Weights of a small mixture-of-experts language model, trained from scratch on English Wikipedia.
Experts: 128 experts in each of 10 layers, 48 SwiGLU neurons an expert, 8 picks a token, a sigmoid router, a shared expert of 64 neurons.
Below are experts of layer 2 (counted from 0) of a mixture-of-experts language model. Rows are named router (the router's row for the expert), down (a neuron's output weights, with its number) and show model dimensions 0-63. Each number is 128 + 32 x the weight over its row's rms, rounded and kept within 0 to 255. Numbers have three digits each.
After each expert's rows: a language model's description of what the expert responds to. This comes from a sample of Wikipedia text that the model never trained on.

# expert 21
router:084133134086118147151148129134120100119127114145102076119141146121141091128098151141142106190143174173167108130143111178077115179142112113111110170082085129164049130142121103115139121168215187
down0:155137127138126105088128123109188201025041120111128113082034176126086231135131068126127116131204118132108188063150138080137133186112131116124116176169114146074127128116144135131127129127065100
down1:110172125114135089104165075131155200168163119107123134143129077123131140105104122070129128131120117150160118111141153124128114086139096104106141139134022137130124146071101188129159146138155135
down2:125092122148101037135144127110137132056127028085145078144118169189131150152158159201141127117093134103117083111112079132077129194118135136126116128126129141137184137131091095126148147123131135
down3:129122125122107142165135166101118143137118132121060125103126114124122115103141125115137134129159185115042119150082140205127152121105115155129181131156116184175127091139131131133132127177122107
down4:127090151137103125157149007126054069140115184170188126123144126156137141130112183137026122072121126151167128109135137108123113155190107131138125076146122136109164132145103068100130126092062017
What it handles: Tokens in sports results and honours, such as won the, lost the, Best, President, and scores or table numbers.

# expert 47
router:112137098156147158138116163134156101095141063170107078126065112168198106122102077135175088137167151100101123214123087143132134083201097107115098124110154110149086160160093112113132155098149223
down0:129113145125106184122119059089148169125125115126138130129095122097123128118147094122126120113085117072145133117131169137096163117138133101105127126153133106173139126146115146122102124117137128
down1:155133116132127114107177125165133128121085136190124124134122128139135156072086123081138128095161138129146126125107130131137133141153122127168145155106121103153111095157126208123161081127137130
down2:169150148133097117117144126114127105108120151060126103111164122134119130126175070171082146118148135127118217136127222124125122088130132126119130094161072133130135129124159145123055120134161109
down3:134126047215100127123120099123128125166110131116171139121146096127118130140236143106136140120120150164163091164124151145120133146122148083135127132106236125072190081139170098132165148170113173
down4:020145150176127080130137175153109124154126082185129065145131146137109132101121131078117191118120118129062094078206110130131138152150087130126103123113129206168129142159152149151131134099129139
What it handles: Em and en dashes filling empty table cells in sports statistics and polling tables, plus column headers and abstract nouns like work, emphasis.

# expert 32
router:094154133132165180106164081070148095064199100159122138067076099073100163188130122142162101056146174116028121139117162127152111090141088073145084121122114140120104138112083123146112147175157159
down0:096067136154079128132132088157114118100174120138134133168129122124115133118136255107084128124128162124144106117099101099156127093144100134098128121127127123100127119144083139167128090120131133
down1:125103152086178154048126144152096088106154138109077129114153125140124102129104145140074123116111089134151194128123036119106125131156130164146061130113235140160136127122089139115149128152152101
down2:134100088211117126116125044118148132123050097182097127145115128130132111051147156131144129123129127151140121139140111104119212094066127163133199114132135150137108081146127152129141127126140113
down3:139108151126073144100118123127172128111094122126120147150136112107129161125126124128124155108107126141134142107190058125127110118125116112111228079128109121130156121131186123173137125087136199
down4:166169128133126115183150125121131164128127131128134127127129147091105179129129129128028133130131093154132080125140160122127127175123146211127123124120114096141139134133134126135128129150092128
What it handles: First digit of multi-digit numbers such as years, route numbers and codes ("AR 264", "1787", "2022"), mostly in road and list tables.

# expert 34
router:113137116103109098106130089153119133122128000129108125141073129193182078084139087121092105113104113106107121132074126132119117121169151138109152123097111125127091144071141139165113088134140160
down0:118151031166128137105160137066136113100132126130152131133181128123128168149129047178125157084102085131159142152133121072160112130128145117085082104131139128135127144160123157105134098125112136
down1:109158176137167126138129155135159112125151115151129068169121114121102099160117139122000233150145103171095097145135009114139094124166106129107174122117076135116133155121166112164129150105114125
down2:090090107170125116074145132044123132116127146070172230127129116125157133129158129127134137130126122164109105173164127155127098098112097125124081123129131128134158176095162118107064161127120088
down3:126109169121124130135114128119171152117177096127140180085132138122139124255144124113131126134135179191126127171130181129189121191120137129200118123116168035103046120110194105131151123130121132
down4:113133185108154190071108125159126134213138181164126124170113189142209067128116203103215143097123135147137119081130122123219116126153142115111124226112190126126146124127148163132102073109124166
What it handles: Line breaks and == heading markers around section titles, list items and tables, plus See and year digits after breaks.

# expert 29
router:151134161161126126106092135119058099107176107172107099096074110111179111145145092142157090146136181125114105124121170142107112159173150095063135138106126157136092128091151155131134102117097193
down0:150120110160125107132131133086228186130119114129112129132103166011103128129125126130160128083128131118147104160122097146129156086129127126152130136117076132054130171122085136127129124214127143
down1:131133137130133152060180144128129125210126159131126200255046130103132171110126137093126125129071136103146090156108128126140106129137106182130130129184200196124142150120141127119124124128126132
down2:122136141178131119140144156131113137147129123053123255169134180111103138111130111102110119138079137125138069134105129119124117053144129118107139133147152156216130121129143126132134152066121123
down3:127128111136107093194064130116086098112147071156119129099127135131133129128115108111098106120129131121117118206136125089125137144162122121111116163170124183171119125121130146138112096125127128
down4:113124021032096153188105134172122095142121130127147124118164124153140146128126091130159149184124177091102155126044126109078112140134137052107156152185105143131074128113083124119134129125127134
What it handles: Paragraph-ending breaks after a sentence or before a heading, and opening quotation marks after a colon, e.g. wrote: "The…

# expert 36
router:124102160145167137117138105108090118113156085149134116170093122146218123141114127134090111178200168139127134204071155085165101095125089086053130142131132105134078108126101123114097113151150177
down0:134148127126123132250140125115097129136170132131143120129162098132169153113134134119162116136128127106117158140098137178125129114133138161190122130134092085112141049109124108149138106120154139
down1:111103129151097077166121124113210181130133082131135076128176178121027047129241076127185128117131107140118121130170132124127084126066151131123140125117046202107169122136185099131127102120122158
down2:127135101121063127142135174121125128139130118130121143129129128136136127129098128129111088119099100117123098144117106134202135112177130096139104128130058184160146168079155145126140118124201069
down3:120089128130080096134128113128129130128118110155104122091144132062133128124132121067127130080126197115116109123132158115112134160127124129167132118130131130128137143186129136130069113132108139
down4:140141087121181125140090100131123101128149114123102150124139132111125127126132118255172117124128130174130142119004135133176114126131130239136120045130122119139117122218070114139146127127124137
What it handles: Table row-ending pipes with line breaks and opening quotation marks before song or episode titles, e.g. "My Moment".

# expert 63
router:160136111098208156125115140128139139119164156123085105120136118150152115118131090170086115148129154137149138070103183173101148085135138104137160137177124183172054183129124081096119060116158111
down0:144158129135124104043127125134125078130151135107145118064072128000142163129210094150165133132129130136129145064102095101088131137108100131128102172160160124137154131070158113128128149111139160
down1:124177219107123130126115135172100197129157106064112121120143145169132118168165127161127071172124129139157139132129107112108133134150118046079125134169118117070101221152141075106125183135096127
down2:138101124129123139133069134076135174076125105109127137089128189094133151132128128117128163117130119089091237182129149107079086134106137138096123131128152061125123127131085130164116093129073127
down3:174138201162024166129124102116127139114121140103149122168072124131128118144125133131047203124128122098122157095126131130121126094153077113078123126089127147173127154161136159133170141064215133
down4:137117118132100112131131123181000155114166132118133105138133085254120109127107121136129114128130125135121099141127157129127096176132133132143102111101188138142147125107134134129064152115135131
What it handles: Clause-linking words and punctuation in running prose, such as as, but, which, where, when, until, periods and commas.

# expert 48
router:129161112143135140103116167063103155114179105142055124085054165117174105154127162140121123146152167161160135193139137113120098132212148156100164144170100125139063124097110083163074110106144139
down0:126139142084141113092089118070217125101131120129128124115141108125135127188109137130149077112201075065118147128121125121122093137127110126128113106130182134131077166095145087107121141138110131
down1:124149129158103176130032027128124163135122134007128115127005153123129054147088129178104132161050127085072157192135121000099203135087110119136122133158145126158124128131185122161101206128119090
down2:125105123129150145047132131189093109127174152135075129216116140078120128156131117116121127153120125147128128078129080127112193125082137184137255096140124136097126189138181127108111177125123120
down3:118128098147119132127129128129132128086115000168153138073156132125125121142127112179101142169119139111197129127104139111122059121133202133109188112141131124133162132117127177136121125130137127
down4:127123089091126119131126154128131118135135149140150059123155116126120059136140138180152118129130123141152130140147132129114170180125156133130122144128122145084126102238129158100134127125123132
What it handles: Modal verbs like would, may, can, could, will, line breaks after Identifiers in chemical infoboxes, and list dashes or pipes.

# expert 5
router:107131139101108094095093120074133149104128094097140098132081108099116169166091100106171076163107138124080180168141109232131114095139164071146146079074031153068107116118112147167111143119154151
down0:122122126128098119138160148089116175130121195127163180128147132131130142072143131136155138138137131161147139047129196128125167139110087157108091177208086088147137126159118000159131125124140133
down1:089053131128133157126128125127137161084093083169137118134117143128134147108116195223074131156115122114148121104107123100119127204125107133162174122146229124140141150128059138055088121113146137
down2:128098141133132126120158126134113141133112118075099134151121137130135117129109170146120135125177155059160119168158139136141054148127114140138126128093129101138078101095132155120111124165110059
down3:132046114134065073138140131118139129081118127143145144152115115118128116116127132139109094210145091074174071130132130076195097134153123181120027179123110193124126193183076149132132131155127098
down4:133117147078105142137129099126180071133129135102126102106078127128064129080141070074087255128131121154140126176113130115120131108157146116054125087149128105086126134132132129123091108083187129
What it handles: Nationality and group adjectives opening proper names or descriptions, e.g. American, British, Scottish League, Canadian field hockey player, National, First.

# expert 10
router:130099111107141121098141125080132063112178072139077142113135152151154071130102103088075108116165122149061168152145150096145117068099123109091204140071105121153107135149123108126099107123140170
down0:117085119157127035127053118125108113124119123190168154150072164125172130135128133165125121128133125129134126119120121151168195159117129126127138136154090132109154130126118153115113125168138137
down1:154154145130131132156128104119152126206096080134170101076118104098128151119147097122207163094128113133125106091125178133128133131121057135067131037121131115120130136198177128097129138101124130
down2:124137137157127088209143186107081145142119134120134119141129143110130116090167133145130128180255121127124138027119105045118126128118113100124132114128125153113190131132115127089122127113123131
down3:147059134142092136125089132100087130135132133110120139081144131165126117138165122130168126120191075113101169129115113100079116126080207124071120125126131123116181126156176129146127127061127101
down4:177091128115133255142174132125098128146126113135130124132131127133130117240189058108110123169127090154108165138064132166136135130162138153113126092123156122103138097117117154145128153141121139
What it handles: Digits inside years like 1990, table pipes and semicolons in score lists, and venue or infobox words such as Stadium, Location, Piper, Airport.

# expert 51
router:092145078143054175129147101150124159111130127158132131148100076148108100114062084170087082175098104151128099163107140130145106095114113095124078111097081155167122117125074132142116111126105154
down0:123121089207209064100124123127134142137125114146128164125143064103113089150144098128124126144255114149135130170047134189063144151121089255112164087089083138145111112132129153088180135129136095
down1:129128132116120129130152141148114078141117176122142155120255124095167156115160159134141084075210133105104125148139090088086212126097161107123132178140093112118141074091147125105068130111134121
down2:137106161126095116141140168089113127102122149131128127166135124140132131126135159044075117139101124099073148139140111133173133117100176091139126152107127061156107130000114156140173122147128185
down3:117133123137132164075169163112113134129123157098157064135096125120085126105132136142120116138221132128085087141131121129064138125206128130106154117130134128120196127156188113121134188133088202
down4:143172118131191130117147135120148149140126144115145110126123144067127084141173125130190055129117128119115114131130138124059059098127132190128129128098101183128111139121143169124124126128137148
What it handles: Place and government nouns such as County, town, state, city, Province, village, plus digits in dates and election tables.

# expert 61
router:131122116173178143099151075116120083115183043157058110085108089114164094102076061141166096159155132137096067147129108133111126129140078127126134097118100183122135141151090125161129113139104169
down0:203167136148040061121102193189106198106123144123127163133121142124124131132127113139127142130099140102139135150127080124156113123135133117185110072094099133128079088129161086121120098135107139
down1:082145165137120132122127111106131145247044111135131108148110146156150136132193056123126094084132130161151107120021217075156136218153192161100116116110110136149119143167131135120114098109129175
down2:120120124133146116136206120108093162142156178129088146120172106118142178123139150132129125100131121117158136133061139166129076112046140122150207150123102070099201130147128139096148179120124125
down3:103134112136126086116163134199129188200136188156081153107123131127127164091169003141138102086142128137127086136116159126154150079129099072114153145126140131129140126181104128110129128174176069
down4:019146125107152148112161155121140116116151126086121069110122175099159061146136130116112069127123135162171119102059154185174108107116077186116136142167129141124078224132145175137164134132104121
What it handles: Digits in census, vote and coordinate tables, and quantity words such as some, several, million, following.

# expert 2
router:094131106168124156153095156087095106167126137116075118092088134097138069101116099063194064126114150140125101139104156107144143128089120132105165139055108132123083154083129122154143095166143176
down0:131135181162127099126129155135128129157131073123111094154148110109129109127130129130134026127112127123128129136127072124127162093125116136129125100126129122138120121145133108126129162123130128
down1:158137153177129092099111101134126092130135147117132168121113121132147107118127203128126117118113110126201131068098132129141130129130057129131069129115138175129127123103115079119175110125092100
down2:091132150128156167091121195053103132131101152117175111140166133139155131134121120123100125066048201111174079117115142141124173109144132112107131123162129146132130117150131090127124162128140153
down3:100107124125131154128114143104113110121123136142093115114112121149148126134126157177130231139122103135128084160130210144124089158119131129150127129125114169069131135119188110122130185161125135
down4:135123132092147129137111117128051054119157143126108125122124089140127131146188184131062022131097131118127122181102127155132076138152137123124083124144093158160131131185124095134032159138136118
What it handles: Prepositions such as in, to, from, into, within, among, plus more, very, become, often in sports stats tables ("10 wickets in match").

# expert 58
router:123145180118114127099163127107115086103149082152131179142100128124203165151081114170146145148172112128098154076111107134106085150074140123108144150100069147118104156119120148108117143184092225
down0:128127130108149193102165116128137148139197137112132117174122127169124120065139133114127120145097141142126124126128125103099112126111185125129123129144130137134152176111107199144109125138089130
down1:128159141134127093128123144086101130133130125116135103106063121109133127131131137144121184124182136092134156062158146170098173116134124125125169120122127135197088146129125197198139125126122131
down2:125133162109129136150131125150122183138123116165243091136138114135114104125121126141231186137103128128123096079195155168053049177130128135124138137129122126119100131126134118154055123136109118
down3:153129133139111130128095083127111139166132125139160150094181125120117128118118102109128137093128199107136132166167150132136135138160123123112158099144133073126131133138125142133129122128130164
down4:128122153129107121105129107113097074160127098128122131087132216137048126144134130100150135187100162172159122122128157077148099157145153122148122107177137174086142144121154114128117133078179151
What it handles: Prepositions like of, for, to, about, between after a noun, as in Member for Belmont, Shroud of Turin.

# expert 28
router:160116121164170140124120120137094101057194094152105110117079171104132134124138125099172145142105106110129175132086085149119131050118132090083156098155108145065105123137093145131112133149137135
down0:096107255127126130127138075107148122159115159129122116141058134131138118131139114132132117034144086134104124136126141124003126156127122150123142133074124168113116123161131152131161171128167154
down1:127114145125147142135128055144112141125093197154157097096143117131101133141224128133140140161139135162117129155129118074132130134044092133130131111127116098062203123148126101092093184123130128
down2:158128100096142063116105106150139111112115161127126127115117119101124003117031114196161122127129193130107133187133205104026178119102134113117109099149121125127134100133120119155109113120135096
down3:117136057124132114129129127081174147125020144211104144125130108122234145190147077117141119127164117192125001169175102131148202159076153101134134150159169193108137126128156095066129130151153129
down4:140181136091255137113128132120100131060052107137126132138127144119124125133127116124119144176122198146236114050111124122136114174128126102119163138122117126130211167144123137130120202146117128
What it handles: Adjectives and participles before by, to or of in military and naval history text, such as total loss, hauled, designed, acquired.

# expert 13
router:146138137086181117092174115112105122105161047115127114123091173139113092112143144159128122118182169075153165113115067134191126104183101116117114145088152197126071161092135104111070084133155148
down0:076113112155152252132116132093162144130130099092126130161115090087132137116070139113127154153075148127070123121126089110182081125068115101144135115136127152101185093142138146107159156091136109
down1:120128111108107089000131127107187093132141130122123127146052104130114128120126128159150125054169101145120147091125069148128090129130139105151139111050134167134118190130143124147143187103158136
down2:104103119148161119115139104127132094127138145148119116103129119163113119082140129143106102124147205101124117106107125129102124130132148129120116115139120117134123108123126117119141000122137138
down3:128120098121185132212167135132123118132135133118109125127121164079119140116134123169113117117153133186145157123030164153131150086165148105134147096116102123028147125095122134083117170151140112
down4:151184127084147072158126141152085133151121138131191127173137154089137141069085140114116136138106173127131124135143140122132158148143120118138122120214127131166162113158111101191074112126126135
What it handles: Month names and digits inside day-month-year dates, often birth dates in sports tables, such as 28 July 2005, 1 February 2007.

# expert 39
router:188127148127165146109113117098130113094212099170069132142127172145157105081131083075152120101160092169145143142113134095140130079139164096057149193125126149116069124106134144109085077140124140
down0:170151081127090123184131193131107143127112109155101135136193145112145132149127081068129130121134128109138128155129217090128172125127132158134154128118133127134036137200178130132166131125169084
down1:076126159129129141102139102111128139133129126142140123115134137112083135107103000144127147115117135139140108148147152122123210074100129127142151162129096123151151115129060132165125115145144131
down2:138134013113126129144131114111161128112142182125125130130130138087113097107144079124128102072080162133114111127130125149115099126056160129132153140119063142126121122105125100063177158118141131
down3:170117149137121156116131222132126111111132139122165130120142124121159105131128138128125177132127139168126054093103141126124127139129104135075129111128123125071119134127204133136170131062111170
down4:135135094143156139072129123103118127206129194131130130132063145105170104096121183161181089132099127128149129099146136145111189116124143117129129127155063105128168126124121188134149176129097159
What it handles: LaTeX math tokens such as }, $, \, _i, mathbb, and digits inside formulas, numbers and score tables.

# expert 46
router:143119194104255094136144127093142081085114066112086112179092135118182112149159144143170051130167147140150130177086100128143140101122148175108136181129092137088083138110122134087148176094147190
down0:157125162118090092204121122117129205138134111120138179169127164131136124141071141174122038130094142121134127132127218129133120128243088120136155075122126106120093128033152113137131123134116131
down1:128159139132180204095190160060156116175128187142070151147159130162130081132129065110133069090093089144117132221127134134109068129082179087129168125167142143126114195136110133161104203114188130
down2:159142210157112169161127111090133125224109116134130192126122157108242077127122066137161128118128087132165128155123097127230091143048178123114155093124120099127121229119113129159127127174109127
down3:134127125132123118152127128139110120144076161051121126076152156104145161216140091127111113142108128134127121141128132118104107066126172139115124177134159097128094211127127128095108129170137121
down4:170178128137138133105152143118046209131135168137127138048170122127138117150140103128131137198048159148126171129174128130169126092081137147129101121130129136134088085126129157112143094237165133
What it handles: Middle syllables of transliterated non-English names, Slavic, Turkic, Arabic, Thai, Vietnamese, such as Kul-ak-auskas, Az-iz-li, -uk-in.

# expert 31
router:155131151188153106118093155086159114067175091129096101072077129095173116175149064168141095107108115158146171126107101079109146098107097105083150089128129135148006145157101164139084089151108106
down0:130120168134127128135134115105134127128136091173121124165144124129121001118153126166116117094074144128131115108122133103062118177112121130126115158189119129135092176087126118130130127127089155
down1:130169178117105107181077123121167180095170089144045098125150102058175117255126127184118129085124113067171187147179129133115145141144035207134122149130157128137120150157135107080151143048101119
down2:128090149122174114088128144146070111123255139130142080128128134204176134147114137104115183127128095133161057124101164098136124123142048119143070150125134125118034124122104104103105148159124104
down3:136155165088178145140167093111132126096113086128115130137126118111140126160081166126158128137132180094075115104147016126139113120122086106143111127148128122072126155135168122101118087128100103
down4:181067132155135120120076091154086099134131163123123128161127086125123153128133089124129130124103126124112084093123035112233117124124140161126057136176159190093188114128140124125127091093118103
What it handles: Periods, paragraph breaks and closing punctuation that end a sentence, including in math formulas, and sentence openers such as The, In, However.

# expert 49
router:158094154139187079148115095137135076082169042099145097110124175125138155154094110149170110200100162188115120188156125148121108087097139124065125132098162147152101125123098150075113115157171118
down0:113083117091186113139133132092110131129140153150129153215133102225125108125093109189125041126122107101139122122165152131176124078126106127131149181085125110063148185124118115118128133148190057
down1:189153145133228124121051125143132152057071170121128037145132131126092126104102141106129134229127143116148117131078096101138147148152100138102131098104121130126114210135056152129119127044132111
down2:105141128126095055130116202126217131126020150123124125128137150132130128082139047128125129160117133046075129164124133152155129164086121128161143148124123144129135099098119130115125082128123169
down3:128135146203094170115128111129134131200127115123144159140083146139169130128095161134144183126136117074179128118138141123110112139115157001157159130102152144140161129070135158155141133110119113
down4:144188137082143189131118118149140071088136134063082131186056154134139135112106175170070128139136126128216207077099066062097125104143120131137130151109148140128144151145132128137078166114115135
What it handles: Head nouns in names of organizations, military units and publications, such as Association, Regiment, Flight, Journal, Railway, plus he or she.

# expert 56
router:094110094165119102081145190130111087089110141066144110107129166160123121158109107158136149137155167119114184165109098156105102148134119123097156125124139138105078125152125147133097142118132124
down0:132133159123125154163116105122087128174242127134153158103131100130154062114135114137124084119099129131116094123133081133159164082112158132147127098073120200110141128096125156156116099136103111
down1:144096096101130097154082128079137204046130082138128144073114221102140125132129169129130172121130163060138153132134167074053195126137056135153136035170142109187128124131121085124104128210126144
down2:174111104145138137119125139154127138170083213090114099099128124147125219155124118143180145125100132159144167080115119130120123117145137128146239126081119134146129189188096197186157160139127143
down3:128124118114099136136142125079060122108125128194102119131205168140132112138119129131114105123127191104205140144083133203131113121104217092109068127138128200100140113135129101120154158128129189
down4:070082107211183113121112134143136125140090124179084104130145122114131177055127183128115023136105064147130134121110155128091128139129098121132125132124062127155152132102125123125188083129174136
What it handles: "The" opening a sentence or clause, and relative or question words who, which, what, how, in general prose.

# expert 45
router:127156122144164162150128098137129115136163125141076113092099105144208118135077125054139080146172142118105158150147116150128110121177085111125146139155086117124032169099101112179124132140208172
down0:098084184131136234123139142136117157090130072116136105122040138146131125169126143140124148145133207119103130122125174147160107126129070134139094110151131065176123093138118103070106120160135142
down1:125128107062113178117100178118150156121131125149126121143121154132104123105153096123135166125184109125095131174134127138134169156125129114131126171132118125144126088083123132143113131082131128
down2:163130163131091115146123157099145218031151110120110144134078123129116139070168026131128119113132122141098083118136130166115131064156128101130140126186130129110125100134197126064127070088135115
down3:201133120119106139130132123179105186246119088172065141129126205171106070103115160127158151092132157124145110135127115138134115064116129093127119124132126133139154150123126135131196176119123152
down4:130135167255174236151137084120123127168139131131117125119115089115130130093115122125138142134037136129177137130139137128116114118110116118125126132145139100126110164111114130068132148152124131
What it handles: Pipe separators and header words in sports and election tables, such as Apps, Singles, Doubles, Loss, Set.

# expert 44
router:161112175099103097142111108149098112123169058154134179106095130098157135102131083088091083155147061116117162139059145132131159101140139089135163145090080090153099139132115084082076144109146147
down0:120141138216121111120105127123131145117142135136180130132121138110108132143128136137117155124186117143128123116136058122127130079088190130102126156133133124111122126114086122087085131125083144
down1:133147154115124126166115072155135125130124164121128137132194122094109137158114119171129121126128126142144129229085095174115133142193103090090119116135139151135134107130114146119106205136156141
down2:132094068052124124147180137150096159086113107136117144129130127110130173086031160128136096130089127146120175061205198111135158150066133187135144079206130077119172157124105037206156123128118242
down3:126087143133098122078130100244129130121155194134123126135128128129132123106150085211131124145138105124117122135076106133084152131138141118161128131121164188128130154127123197126131129084128108
down4:115126214077131130133117132127153120165111102130130133133105129135132144135079129134092131132121124118109217191055130175134108125126125122046134119122108115107195131093120109137125128107232121
What it handles: Markdown table divider rows, pipe line ends, and colons after infobox labels like "Written by:", "Established:", "Published by:".

# expert 42
router:130124122106195187077144106072149041168121111203138099104062181137112182147168112133120115154127122081114189119113098165168114094176178052113130182124129139151100107140101129153148072088187141
down0:130161151131075041158103163126103154070100099126107144111131133070188140100140063128140162082146171159190131120135176071099143125092090114120131098197192125158127248176145107110131129090126132
down1:126131133117132165114149108131126103114126127112090103129101126127129143106170129175099128086144114174220132161071139161124041114103089134069127087077129124125097132104120154160124126127123195
down2:130052176127133113145130080109110132129139127127130152122101109115115151129089099180115166177122129242128121121123134093218127180135124127146134065203121120174129111128125069130135120129140130
down3:113129089097141216124125123122126112187126043145135056124165041072128065186140127128084153117178128170119130105131128049191086166177117130134131124125162131163168167172134128166132119076087166
down4:131129081124132140128124140119128127123145129128074167095207159132093165217134161091196130137127129149141106134107069128077146121152177095125118103128067172124136106133163115055126110116171110
What it handles: The articles a and an, world, country, Air, International, Space, plus name starts and digits in years.

# expert 11
router:138084146156150131191110094147103104119203061145113087059075097080127154083128126150148095185130153149132106134151150139165123120146138122066152103117082156127106134109134157075139125131145169
down0:131151127096083231131091138137104174128151119133144115121128130121164120182131145127127195128111140124158099173136094060129110103159142069150144132112127178115146138168143098161139111125135153
down1:212139169185072121107132077127104192162131115136160109089133104112102134144130108135119096080124124120127132148126118136003125128145145120099044177107132113154200121153120153133141204118109131
down2:136083089110160113132112113149170141124103124187134078090127179139129106084133166100160142071109103130116078089149117166121171138193127110123122132130111153128166105122150118122123128137204107
down3:128123143096115156144093146162096125128135056119189118123135129130105133131095141129126075140147110121122110131088126133128095140106088177077153116130255174078108255117092135139131130124163129
down4:110145117117078238145132136103022145121175175121129091086118171116091120154125106078115137123141112090121142134148131123201132065124141137131060162103129118201122029077139116122127129102120098
What it handles: Pipe tokens beginning a new table row, especially in election results tables, plus collective nouns like United, members, students, police.

# expert 14
router:131114118136123134124089172118097131113126122130058128085098183149153158092099134124155098156143165191145119132093191110134078108172151073104185203105134151074091124092118136154118077140197164
down0:137135140147119127137059110220070154165121151044133140134000107099054214041120134144104128121126076181141150128085102169097127121106127148126116111074103130143125127101129145122128089127126222
down1:125121127107155132128136137127124122128126127159130124115218132129112126172130140116133161103188128135129122128132170132084086116158139116074128129129108128117129128123107130026155073133130099
down2:093114204146143124089117126174131143212079159112143132134111145228172188108129214125096120147123237114139128125145127152097099128036133115139087112085138163073129114109076128127133123151122111
down3:116129144131087123129125146139187128080128127159097131126203105129136112046082141136139128054148108098106146095145140074123105132155126119103110114125138102148147126164124126255123127107130142
down4:128128126166137126134126127154098123127162105120145118114121078086070127120133116087135109123129133130206127134128115067129131135129129142110131129135126114191130126131109120126105178048129096
What it handles: The infinitive "to" after verbs like tells, asks, promised, plus modals and contractions such as could, should, must, 's, 't.

# expert 35
router:128100104123117145124157150088120089135139055120103115149120126130229112168115085083173116139172124109149155119111156132139194112105161107124145126079129107129039136128131134098079120124182186
down0:140121097124122163079133123094072111140130127134121135140136101127128131151145127122129139137119064078144168127154134170155214222127148120133151128088089138104102139076114077085132128127177096
down1:164149109126121116081166115131103097122120123160182149127030143087143108121144176131130148132118143172139093127117180129129127086095135107126135072134123083149168097142115136134142130133122123
down2:129104094156111127166122132121022173136131128113231129118133101128022167120118182176126126114128119127185127120157138131119145154062134126134138142174111043115127128130117178034101166123100131
down3:117121124114142120064133131143152180117129127139137060149129128126127140108139118169098133128162129114117133124080123122206133144140141178132146198104123125129171182141122127055122156122147123
down4:125128132119128076120144148137129129157152090138123126145111145128095098175115061119128163126134131133129089151092109136087221148151131072051081114128186146124118141146129123193151145092104144
What it handles: Abbreviations and short labels in sports tables and results lists, e.g. QF, BRA, MF, FW, Score, team, Cup, %.

# expert 20
router:094123150147104156102107145095117114109168079159112130073071114105186092153102080083140064162159101142126152114151145097141117121128117106086165130144125127150007132072127111112134129099113156
down0:128143137151164215092105113092124226144111176117183151135100131150168071128118128128128102119134118168116104152140122114131111122113133087125126133162147112123115125117114149101118016101092129
down1:250134083127137170102113115128104105108096153082128179144172155067122124098155135132085095126068141127140136131138084127151127067070150155134107138156124133117129131043099148077129072129139140
down2:129112139125160131111217111123136128135118130130113126110148137111185126110091129138164124158111099128117138069140114167086123112144139133147151120140117198041114150131119112111154097080151135
down3:139128129115117104064026127126086130113050116123157139160078160131089150083118140087084142178135109142151174148091157203121137004099141094107164073132091139079097050129157135129126209146145141
down4:152131136048094091148130166171153131114145132188127154093115162171096132114112163127143136108175123106151139120109131145080110150139113124146109089165108178113133135097114137083117123140145155
What it handles: Indentation spaces and line starts in LaTeX math blocks and nested lists, plus header words and markers such as "Gold", "=", "===".

# expert 53
router:170164102109193146117163133144120171115150114133152085166079092112115102048153093142144130094127109172120122129119123094119095105094093142066124165081138140099061159092091111078070058150107172
down0:144125144116157053085164150131097125208195188145172113075185131138203142130118130118167130138163121150146057130166166106072172133054137161117128168192123101098104157145132077116072103128163136
down1:103081130094127118161137126127131119119114176073126203113128152106181127127115158043142124135127224096157132142114093127140100121129141131126128109119120153117172055118166150124133126139038126
down2:140129125125129164127126143133155150132092122165125221181102151121078162129027117104123169132108073130142129159117151163192109134204133123102133129140128126123133124103182132182125128123126124
down3:145128116144150176126120129057136127113128105142142120167124148121107091123154123129106137128130124109168107133103057130136198129129130137125125110074129254133123124125055125112100117128129122
down4:128128146134052121128136153129147128130138127113114210205144124135118179057137134115103136129136129126128129131127106127128159125208126086114161098125160077094138101129127123136129225117143099
What it handles: Line breaks ending list items, names or LaTeX formula lines, e.g. after a name in a roster or before \begin{cases}.

# expert 1
router:132138168182115116129161148071092084073150031092119131097175146147163118000121132140127082151144125162152122099122106142119105130189083052153173134127125128138057117090071092114072146134117156
down0:130128116158139127151131186158133127131178155158137130125156103152128123012105063125126104146134128190102120077126141112128158228148106183083122123092126192131129104135094127087127116082128124
down1:135131115125103092187133104096097097156133106104124064169129130133162121141118191225131208089179131095126125130076103216127227133123128108157126127119120113123127207147157126131126155128128120
down2:091086102051191137151120054103127105149130152168142133171111140129180130100123224107140154145172137131110121127127147137115124130073122111130200200198130134129122132120195084098131110198133113
down3:102132127114126144114072139125078123130124162101151118083160139078114112130140177111139091157131103096125147161122178123128128129118117131137132120130123136128098221129161122137141137129045189
down4:136141048149129106129130129086128104125144113130144124126133144131130120097097148131141132123132127132091137094086118068096133164183115124128130129130150139128129162134142122144194116122132130
What it handles: First pieces of personal and place names, often in lists or table cells, such as Poc(ono), Gü(nther), Sib(ley), Piper, David.